{
  "balance_loss": 0.00698,
  "num_key_value_heads": 5,
  "norm": "rmsnorm",
  "norm_place": "peri",
  "norm_eps": 1e-05,
  "schedule": "wsd",
  "batch_tokens": 131072
}
Below are experts of layer 6 (counted from 0) of a mixture-of-experts language model. Rows are named router (the router's row for the expert), up (a neuron's input weights, with its number), down (a neuron's output weights, with its number) and show model dimensions 400-479. Each number is 500 + 25 x the weight over its row's rms, rounded and kept within 0 to 999. Numbers have three digits each.
Before each expert's rows: "raises" lists some tokens whose logits its average output raises strongly, later layers aside; "gets" lists some tokens that make up at least twice as much of what it gets as of all text. This comes from a sample of Wikipedia text that the model never trained on. Tokens count by the router's weight.

# expert 37
raises: ".", "'", "al", "el"
gets: "S", "c", " J", "j", "p", "y"
router:491503474491538518514515495484508512519507535486508496509462502525509517511517442544527495506512501504504485491524514523499477490504492506531470493491545484479495484419460511520522527461513479499500530488519522521473511554528494523494476511
up0:524531489496533485491504504521486490525499501515491514496491497525524469464492499507506503500521480512462488511513511470515532453500520510464457564494477495507461504507541561480505509483527502505492496494491500465489481480531514536477507507
down0:544499522466497506501535500505525492484466455518506509456521515499468509541556517466454508516502475471514501511484504503494528439496514474441505485530514489474554509478511482486489501515504489500477467489500468483507546465539493487482477500
up1:516503478479441498498458517491487532507478503465483462498515504443474519494463515512485495527510541497518513486508491455486508486529455490505492498490468507488466513527502536489474498495496474495439483486478470532513451462498530489461494511
down1:488518484488483508511485493519478509522490517500471498501478494496498489496553495492522480515494501489496498512506501499521541503503497516502555522509507467550492458513494484445508525522451510505524505505550487479498492505489459483497501473
up2:517511539544470541457506486519534514501486470512536497519512525488529547536512503459498482485529534495547513481497472556493471505476502484491490496507512490506480508509489476488542513470482525509481464527501455481490547454467513479454467482
down2:533483498501513481510471503487500464513511490529472502540488498509546495506489524508500474488510494519536491511496527534483571487449492519464519453510483495486476549471478503542493479500537466467561460532510501514473499508495524482514534516
up3:481522466508522468474478575504468539472524486505484482503538508506465469511498498518483507542511530478517516483463510471533517533541490480481476509471511492466525483525498532526497487499472508497492503470475511492478506496478489523465554518
down3:554458508545511509516494472454541511497502518510503494529505510457539526510502457506512527462499456465525522492513489507488516489501508502501479509483503499494495471490459487504452527530499492501495477492485489499538526454527508467521496518
up4:528498489436527506505512538525515495496531527539545499568488477479463494522480487496524505504470509489483478496474556535525494520521479481473451517501521527513467483498454484471505531520534491545475506532484499486508476476519504506527445486
down4:529489510488509490542526531511504535517533488491493512516481487526522487443506496489520471490516472504471535469524573484497484470497483443509495463533479489487483564467475518509471441511446498538540491480458532508493524524510463459523503524
up5:493521493557489469482529469520519504531475540496508511495489536517496540476528519501508504542471499474505484486504496519503474537502500532527489503487510459453485511497459520492464528513532497493476481465494516492530492495526558479516502477
down5:509474489501494507486517496485504460505520484476481483514476509503527505520487482504542479534503504478481483488468507437487505507514500530517497472487515495493480521500497487544492489499490513493471478505513542521516503482493526494491507455
up6:520503491515486499466505540485521497500519497501486515508502520532467485506487471484523501497464494525480518468485517504526451477491516458440491496504512490497494489517572502488494466529492507462522486495519525513482515541446519466517474512
down6:529478465493499528529500456532528532516496458488548514565519451519463503517531467526498530493527500509484489474482498533494493526451549503506518523488498517494516513471543523487470483501476488443530516496499490495472501505464520477491477503
up7:449475488515500518487522476510489473504529529512471538499474524512434487475520456488515501499492499510498497458493494507493466487516506426495521516461474483460501507530482502488521492456524518471469518505499450474521534494500492516467511519
down7:475501527504493495497507471502548499495497476498470524442482484526498517488501495520541491496514507496514517495462502492480480509503516525497514475508487504506456491481518482488503514500522495502473515497501517528479513524526501508517504561
up8:500503473492486477495518473532451493461475478512499530504501539506485530473512514545534490516463492477503463494497541515507474442506492512519519505501510465481497495496462490465472492469518517524477496485521503495496451495513489538460536504
down8:498494521498533538512537500477497505548498525495463502482490461466489474478484492503478512513537524494501459489509498499499493482535488509535535515513441471452471529480479478533520512491501479521453481541477527490497487534540518451468469494
up9:511490512495500502505524507517460514503510531482539526465487462507460446542525515482519490511526477478482493487509463504484469493488505559497557531436559473508459433492440488519488508507526489486525497485517539502495509453533506529511518522
down9:511476504523484529515458509486484512498473488502516521460524490504534495521509525526471482483514482506539471512509508503510465504523522475534484516472529515502488489475508461525467518511473461519495522483448459478509462447488495521499534476
up10:463471510479530504507480504547514484502456455529488517474479497475467559482490461489522467482510511473468474517466548499541488500499514453497468504516449459495493501509517437491514474528498547521495514536452500517455508497478503513510478575
down10:480512476522479493461500476500483505466501503452507483517499475445491495522507517496483489489519526471496491537485455462496514478550481506503501492484544503522483472484543467489501483507506476458505540459508494510530499469527504481529547512
up11:534493481518493529484532510501522517529524499503525479543503521461468520574508505487489478518484504513528528503482521517497494497530502511497535498527520458497539509501486560576516504478484476481525497466474461498556495487519503541500470547
down11:527512557541481514480497481472533510509494519472498453522502519522503503494489495435475505517520498465535539489514532483526520527498521481501526458488511529491493473486499508490512554503552495496483504493527501458454538485483477542523471472
up12:481531467506479530534475533484483458479536494533550496470534480501436505533512492486495501517485459480439508535485471491465480542518495537531502458554539526512505494509520495465519548472536535493488462472466503475511512528442516527508534485
down12:512506512462503556514514489518531490530471495510486498516472479524479490533484497456503479442511478507477493521510496472472509502466490517489539508521489529501490510491537513544468499480525477492477534451492489518506513472493435529464482454
up13:465469564498494453518511527507478498509536475522497525490500513526488507510535509482458492510468501528526507492495487504536502474504508520525470478485506517490457465536470509475499493426492506498471538472537499522502506497477480475522486491
down13:494498482479481541499515531486456515507503558469516462483567482467547528511521488472503482460495469488502507490485484453466506501494503526514487529496535489455575548495482507512549485490522511478512495469498501515496534497502532514487510525
up14:463519495458530530474511474492485520527500480528519521449481500489492480542498514529519568485523488498518526466458487523493519496482525505496511478474526485488484495531523487475535471506499473525484480523507457506566520493515491504524518522
down14:477474505542471524504534504510468488500524506547513553422491504502478512512488445488478486489481502524515490499450529508464487503494474516522500528450467500516447509506481504486509483501478524500482497505498488495525520464583498510499506512
up15:513509502475523518478497496513510495500493501474504495499489496457438521490447486514537500496504489502459476502462506496479464483455478502498432488502528486556473471478488526495525527461534499496529482523561525484503480517480497522490508512
down15:501476512515455532514446493515520463473478508479496486489497499483515495531479484529532511491508490527540530493479499495528548511556457496452494511468480516542489517538513506473494515534537454538471492503459478492503521510477509503497485492
up16:507520549479510497495500528451508554501521505450523530542526488516513437469495509537495491506537470466509429443518511481516480527505494485522486462501489478464513500509473510497533506509458512522485504492483472512501499515515476538457447476
down16:515487519499509490543525507517520484483514515477489501536491542499505535509483481508462515535493456511485503505450521503477528467513512508511495506474494505505519508558547430464469504492498515458451504492552480513520524502485495515496540472
up17:513515482493515541457514527526509532518557525461542473527519511538476470517440498545493530498512536503499474462498488501521489510534542546498486518528507498511493465515471545518546545476485530464485524510522515511500469538444519502481477483
down17:513525490477498484440480502497496500499484480493484502466460445499462503491483470493493526504478473499524502502479516507455489511497502525502488524478469503465454528544537486533480483477524524553547540508523459501457494492525502519507495512
up18:489524515537508511458548469537567519489489495491488471485500497481501509514469471495502531520500509536527518498530488480525516483485475491487475477532499495503508461509464470506499536547531537508501530493531496510510494498512480493489465470
down18:531481541434516441491514509483515496496495502514493492512524499442469499515499472467471515534548476526509503475498539464496533484506494502501462482486491467473497532487500524538502440488468462480550502526484526490475549490471546495513518489
up19:513464459491470490426523504501525490535510484515531520504463492487487506477471489525488482485499483475480495517518490515510474548524532521513483508488512452512546511526503539482503477454484500481493513497498526447508553519518490446475488510
down19:492502494498501469482524497512491513504492493473484449514507518496489490543532465468438496519538503505473487494484523516452516492460497523503468440516476522481551505514484492520485517506531455478494494526501466486512489497524502493526492503
up20:498520524492541492511498523532523499489498476478481489528461491543475522529508523510482492485551491494524503484480523457523509523473452476529519471520532516502499458537501513493480478441524501487552494482440487479501520482474508550512464487
down20:561520500471466455494497500518468483492530515482513446508447496458501493508471479476545534524477535495495486472472513569533516519474523487495520513553477490492509525511502472523485501501543477542479470447503501510477527548500501500514494452
up21:526497522476519474475525517517508556491516445480447539485444527488492462502545495487541454481526474477456533489532508474504484519523519512495529496486509532455521515565493480524487507502480479523479532504487504482515515476525462478516546491
down21:491516506497523516502497498501516510459497481435487475484477496522486515489523468477508462556527516513497498491496495496548478486448509494537518451537488475512484506421488499501485524475521507514480441481533488493476491496514481484499503467
up22:499487493477488487479574463503467484538540564534469495537480530494477524479523522497489479491447493479484522507504492539515513499529483502538512479475497469489499512474460524477499511449490527468501488535525505473518574499528506520442493514
down22:483492482487502536488498504484527462494509477501525546460523511496546559468485506456508464521491523491502506519495470507467487496511473462466538504490478469489547515490504490507487473544520457477473465471470474476499469531491551471484510507
up23:502521517461550550494487486516497487481525468493506466480504461505487559501507466526535527478483498540471537461491492478465480478530511513530490495481507510517503486453509505455515507526512475567539497476521520505489511539530560487442444526
down23:522486470510529517501492514512502522447481504501494477520502511509497498512532505524526502496525486522467476546485445524500482517517494515481463515513521492479459527526503534568499549473485509501513528532485564478483488478502506524470519514
up24:522521517504489490491524482491461493523513476535468528512497510501501508513517506511541502499487502481483463486546513473513474552513512496552501491470523501508501441482488493509475496508488526538524485514508492504441460489510480457539498555
down24:456512440559500462471468526507519476454504499489467495504535473498501530476514502516458503517491485479523462522527449507491508512501514484500527502520488524469512519488486496513522436533497493512522464468529502496511541450498475489513494501
up25:488509525543486508483521504522509530498505530529500533475502529534509492458476507492495530527522482505497511454513497499516468462505479517529497481519499468555496486515478469456494479520514503482490527504479472547519461534555466538489479508
down25:494540527473466526513517452452530526523532499488524486512533458511550491478509512485473508502516510470470490544498471519505481461533480506541482526460519437510512491516510511485477523508452526505502495485486501489467506465475514465512503470
up26:485475483477516477519500504472469516499502515556507539468491505505523482453526493501479507543517504544503493513526484472459565515495484520477509450451485537473497508486492440478536480519478517542482459486481447481510460504500526498517523498
down26:437524503485522487509507534513511475484486499501473497501494499511503565472487546494477487489453550458508510547492509516530530468519472521534550495519502530533501539499504508470520518498478517461527484513462497540508539483519495476485490513
up27:491515485530505525503512531474491502511474523478515474472495514488552494484526469538508497519509529478547531499477479525525488504523494472470473492515501495481496509498501546483475495448464539517499484494472483503485481487478511500482503492
down27:470522499498514529468453513500486511491539497541523526536502469467479465516510458483476491456481509504484516497527402521529500478532465549507450493451496503532503490463482534503480482498559518509470514527485464471455536526479540489531514531
up28:505505480514479493452540484525509514529482513535514497511531488471444482504492486516449511533526484585497487509524514520550530502489489481483481508525514492479508464446545516532496523481478522500453511452519457504484470519490502519519532482
down28:489483501487508475516495540468513504508556488488507535503492470458469469439429503503525532509534479478502494463501460485518500500548474544512526448512532490479494497502526500491483501462521482505472495516479541471490511510493436482513524531
up29:474464525517480466465504478489505528501486527543520526491509500487534469506489481507489509517510484491518530506512450469501505540514513507485498484508490495548501503489472511552480490462483536467447471519483422507502500472465552500471459489
down29:549553511497533485505496539500482513470491504463490487544519538542509507448439538526483523543514520536494522514490525501490466528458509505548488484496497479498517520498459491483504550486480531541504500509555461503469497512478503520517514506
up30:486532531484487501535509510499517509490460546476503499499502465487527450531481475493497469511488461515496505454498496506541482485506472501454443539468508467507483489483517544513491471533494503475495487526535504531535531525524523474530512485
down30:511473495484477487520454486483504556477487490480454535494519526527510447528500531505454527512522510454527519501471507495486500442489537500514521527484554483515498492459509490472501475451499481540503500514500445514470487498489468481466500517
up31:512528517520492502495491469485503514483502489500484490535493492495513491431501496482518517526458506471469511490503522500520545560532520490525487479470474491507490473487495505529457498474514548448492531537535489482491507484506480516515519516
down31:533514546504546491499504478501523497533525526527549517596502523500474499462478488509494479463529521476495483515500487487493445479506480509517505506473482494529498479519524474464513507508497509444464552511478508529512503537486504489447450504
up32:503501515484506510500521514486468489522484506487502478528516504481513491538515461461492507547518489486512490434468471493486515453531521487521492525510493477508501459476504520485535495523489458497520490462506442464506476488517517547487537451
down32:521475553487489487494486492516475464509523470463468520514494503494503500495499482516513514484517496491516499530502501527514480468468507507452496488530482481492483482517527507509511505507494505533521481520508520481489468533531496521530446488
up33:458503471536549531500511485489506495557501574466534499502539462476503486520483495513516479488474467494522454507499473476486513517536537554554474542532499457506490450523455493481532539531468480499512515514545514469492502475568509530505506474
down33:511517502523493509528466513471518473543488484469517505530477482540493500524458508495513523497481496501493488476541460475517476476473508499489513471501479521472509481431485532586506504562545506509482516491474430482489511538467483493527539523
up34:491558518522481519530486517502473492517504504476524544517465514541496510470495503485524476521484488510479499504536489538543485440482455487515497527478536506548502525511528476479514494508487528509470503504522510496482491545502520464499517506
down34:474512501536511535520540481466479481480476551484507458523482516498518485494484503516484487461505486499485518512512526513481494461503501513532530480491484520558513497477514458516510509556550494487513498512510474449492507556503454530523505475
up35:482496472477547488498509475474515539554465480463533505495522502482469521512528497486541488493478571521492474513505485518520539459501533529447521511532500542508524530486505521486470517452504463494502433494553501456480438494536484511510499473
down35:511485515476499460500488514473484535518458503540517523523489525510515488544476519483461468502476514500486483495541513506477549519492506506513525488487514480551474494487506519500465481481475469485532480494464555535426490545482516464497501498
up36:480447515488518489563549518502484493502499502498525485507532493448484485481458469513497510493498493528488501523515455504498483486539508520501455496515484536483507498494459524503522480482488490507489447482494472496525488536497510474475454446
down36:501518487513501502494491504493477457532497553495514500508464513499493467505561492472516481488499445496498510522457516504506507454485474508480474524487518460509485488455504467523492532509517487453515509535549500554520472505484484470515526455
up37:540464506532509544496555503495464446492487495512530518503476473509493510473507497469494501492519491511484513507513470491499512493519482514519513464510480488510493507510533532497512531475530521488519483519501510464544484534487476504504520526
down37:501543471505515489490523447474533502537495470520505515505505510478490554454499518483510474490514483471503495494465473466505530518497424466541513557506455488466508496557498516517510466435505462495547473511488514495505531507551500486463531520
up38:490514504478530504521504468487456508524499501452499511481478478523477476481490460525464483522511508473505485477484500466494527509531520480510472470468521477459505484528490507469477523473540533481493550493527510456498522518563509461501502486
down38:496482464468479533469493546508461495500540475497545466537554502469518495518466485520538495529521470519495527526508492500508522517493478490476498488502532523492528551518435502487462496504466539502479514521460487474500515507519475553502537458
up39:482499498496466471494496514456444495507505490516505556518497545486536478469497514493502486511470525486468492449488490521523521546481439512486506498500484491471470485499497531457509492465490539503532523497522509455539498442493462511472501516
down39:506512514458509499500464492433520499504494502510520504511489479459551516476547506476493535513487526512514489520517484505454489475502507485497553511495505529524517511456533473514517531498475473544477486485477480494518492491486534498531492485